Experts of a small language model.
Size: 19 layers, width 192, vocabulary 8192, 95.8M parameters.
Experts: 192 squared ReLU neurons an expert, a sigmoid router.
Below are experts of layer 6 (counted from 0) of a mixture-of-experts language model. Rows are named router (the router's row for the expert), down (a neuron's output weights, with its number) and show model dimensions 0-191. Each number is 128 + 32 x the weight over its row's rms, rounded and kept within 0 to 255. Numbers have three digits each.
After each expert's rows: "raises" lists some tokens whose logits its average output raises strongly, later layers aside. This comes from a sample of Wikipedia text that the model never trained on.

# expert 52
router:126170133157169113108187152106170147150103093091170082152168192176164113082114148167157152160102177121115169138108127090126141100122178122180138116114132129166117148133187140085117135095159133160173142076152116064097139118106155091096092106103072196138156076100070075125095143109163112154077114163122099095120104192135151140119124161105110118094149094162123137160139090170108098114126076133050097106161088147112123132164134176116114160137101160172144130145182082126116190096155146080156142112092086116166202192090132109118151128137168142164161085214131136105101097164117173118
down0:105100142107084071119192117116137162124131107124094154123057143136142134083131167084091096066082143192115164088075143179139156070110117110099096112154083171154098068106117099128122144145177111114051064145094127143141196100113139046103099107095120128146079095140142126112102116094119120071113120075162077164137118129180081124113141135114086111120110093131147128112111177146179174192133081165143150117170120092104152117125140141092052170083127165189124158117146131147105111137080142111110166078125160102114075134135134195103151154117193098155140156131145164146075134128112170146
raises: " the", " a", " ", " in", " an"

# expert 34
router:115073151151139163109159095139119166174073177128155161162133140130157082100182212147163137166155125073172164111135146098127148072179144156098157083153215114103157080106172145082138095106137167178132191103149140087130152149088132118128126155105070155105151131100102112138100174063197149136103162162105128108146145145080108114135105149144099125104086157076133159135093088138088087122132084098185095086177127132136079168170127160128136166132137155127140115160153109098132169131197111104145072070090137136178150141091080127158131181142146111114153112184135081132109107105164174084
down0:104145050132176100150095116135171196146111161183146127106108137110085192147065093126130141050129162187132166147151119148118124140142107142136068127074125136157155137147170181120112134077150124106069116122093091091158075126104085141117121127072129152130167137155137112149139172065115118166103116069149159117096139121101102156142145199151114154129141030138132124088117112141153133168145103111076115056179133128128134064101098125042115157084091138146092114036152112123152108118122161164166110098104193137137122116119156099110107119132133172126104167149138138143177171139157058136
raises: ",", ")", " in", " and", ")\n", " to"

# expert 54
router:126118118150131148162200133089091102149084144091210129133154155154149136122101134197130176131118138101180169132100117134103145124144147076159155171118154114149162134085120141081147149084128130125131159116108119124172135094145172166110139151140123122119140076069108135138109094111217135162111170134094121161126086141084175150080137113083101120145089129126140153167172101134074106189101135135152082137113120174135103117143170108148087113086188181115093131123169122067115172120131033097189113155078059148100124164140150155101163189134081165179157090182083102143102184103107148075
down0:135176205119094189123153175129123180115185124128130162133202175116108146092080134131139091143114104186143115144075129093116178195126130076121116131198108142141129113178088123183166137097179163161151095131131115160128152158164117157080119136135100171049107135150167108051081142148092128113124116080105152143161123130160147151103155128171095116118118078179114102148095135153129073143118127077190173134156123141111182113130132192118152156137032138131128154164131117082101089138148149140074107150145106115098158064122108181159138176144088092130121133101115088085148175130166132161
raises: "an", ")", " |"

# expert 62
router:123147138167097161117182113109084122189068177094161085137090188137085101153143190135118180143118154148136165176171169164150118114148153055164155110145155116136153107090155128086141132145193133078141143086150124089151160121135123132101109165110105181142123113095105145154184104135146148198090139172134117126116113175118152154102123109116144087114104113124047151118083125175082119132129113104050114116118142192149083155148132154088136161149160165189115089096118132107101144119150155111131115123083104175122103178145127146211170101174168175158122154158104091135112142207133218099
down0:165197224122126138150137090067137145115127163102094147025158137190148122186145144129109124093102166176144171116039111150127138128172180127129100087191131151099100129104143104174119123133114123150119067125129168139120176132166093094132137135173158160131184122158130134060111161158146149167128100150145079151120137109140132173138158116144191131144130108075144073126131111110121100077158068175090142113134182137139067136162102127126140093093145128085123184138085109142116168140122109201131103156153157143124133092108134126126119149144149138079109191100099167081179119156111205092
raises: " the", " S", " ", "-", " T", " C"

# expert 31
router:129125175155140129170141138093162107159088149118110119104124138185117112088071157188130079170165150159143159053104145089152199100123127145224167144141144126119134148143169134093096122146076115130146154083109098164121067130170153193075142121151144182095173106096077113128101132108137143139128098118060105137062179172081185130129081155136103139107129183090117183135087151216101133143142134079064100165144129150133133149116128084124156109127191180166117124109143149141068150098149120073123103104073148101112144122142171164198129136101125140150125106182110159121111146130129135166
down0:129111193098153157096142155175121101119149129138143101061127077096147115119097130116146199128099129194152146120113097135078153152169114155145112098153099134089185068146106076128151112114145155094151033139046123125132154125106092113148127111114160108129095096131148132144081137081154081138104109186150125108153107149116151134120203142175118107195110136143208070141148121109165158204102147134137126147109113170079145161118089164112123073139043015137139099134133125097133143063109108189207170099167109109138119162138121121123110110115135111108126133109146103137127091134131165094
raises: " and", " or", "ases"

# expert 61
router:124149150155165125148095075104116081161071134143181150113122107178140102144176124159121089159127162128130119060130151127117108112155179158153196187118093100188123131129173168102132122130143161108093149124155151131168119172112157111170067108130127170105109104097106094148133084087194134133088126166113138171089132171125174158064087192161155108108150145125110164139170097139096099159175157103122093118116114124209056115162112141133137116122163151169116065094105166158068151121139147079145106117110083096051132142123164153109199204117091147165128146165155076115076093127156161104
down0:172113107119122067127175120146148154153106140123153118181106131094103163138149099060133143159122167162110172169085145120149155150155126166125074150155094089050066146121121148098140145138084068147058111168109150139124154155112125114098124173140169089137165173109118124092072110155129060167109089124097050159104160084155156100115118074156143131143096082095184109067162090115095159076068140139161082154145074099094072133148105104143118118143134102116105064164164122175143113092118124152207100106149073162139158145113134175133079172195112141092138124165156155121117117095138101128
raises: " of", ")", " and", "-", ".", " to"

# expert 22
router:100154177176135162157154111117117106121105107045155091135125158149120068148131230126130172133175145110096134088185155158151178156122167108175140129124159117129170077115202161080120112132104140162131168082157150108160139102109096100104145186125146201102131124104094123120104081101204134153126095155106082152095152117092188164143139138191091098101093145046154133174098143174111110138202107130110089145153145173099098172149121139117129144086180159087101122117157119133155141121187095116150135118109045129097165181121150154144170139078116091164123118145115152093127154110134134099
down0:157089144172137093107162163142090110116164100117113119117164107068101153136068155074109117001141105225115171119146115117110117068120135109141076105091073120152208149140114147137135115102110124109149103180138132106177132109087152135161209114137171111153128125094070135163139107141125126136127117105069150153101131089124080154216149122075110167160094141136118127133148147117154113103057163130112144106133131134089046170187157135100141129132095103075150137122179132120178142106157118173165187092144122071077090110094148164115152127098149108116168126135164104116091109132137109105
raises: ")", ",", " "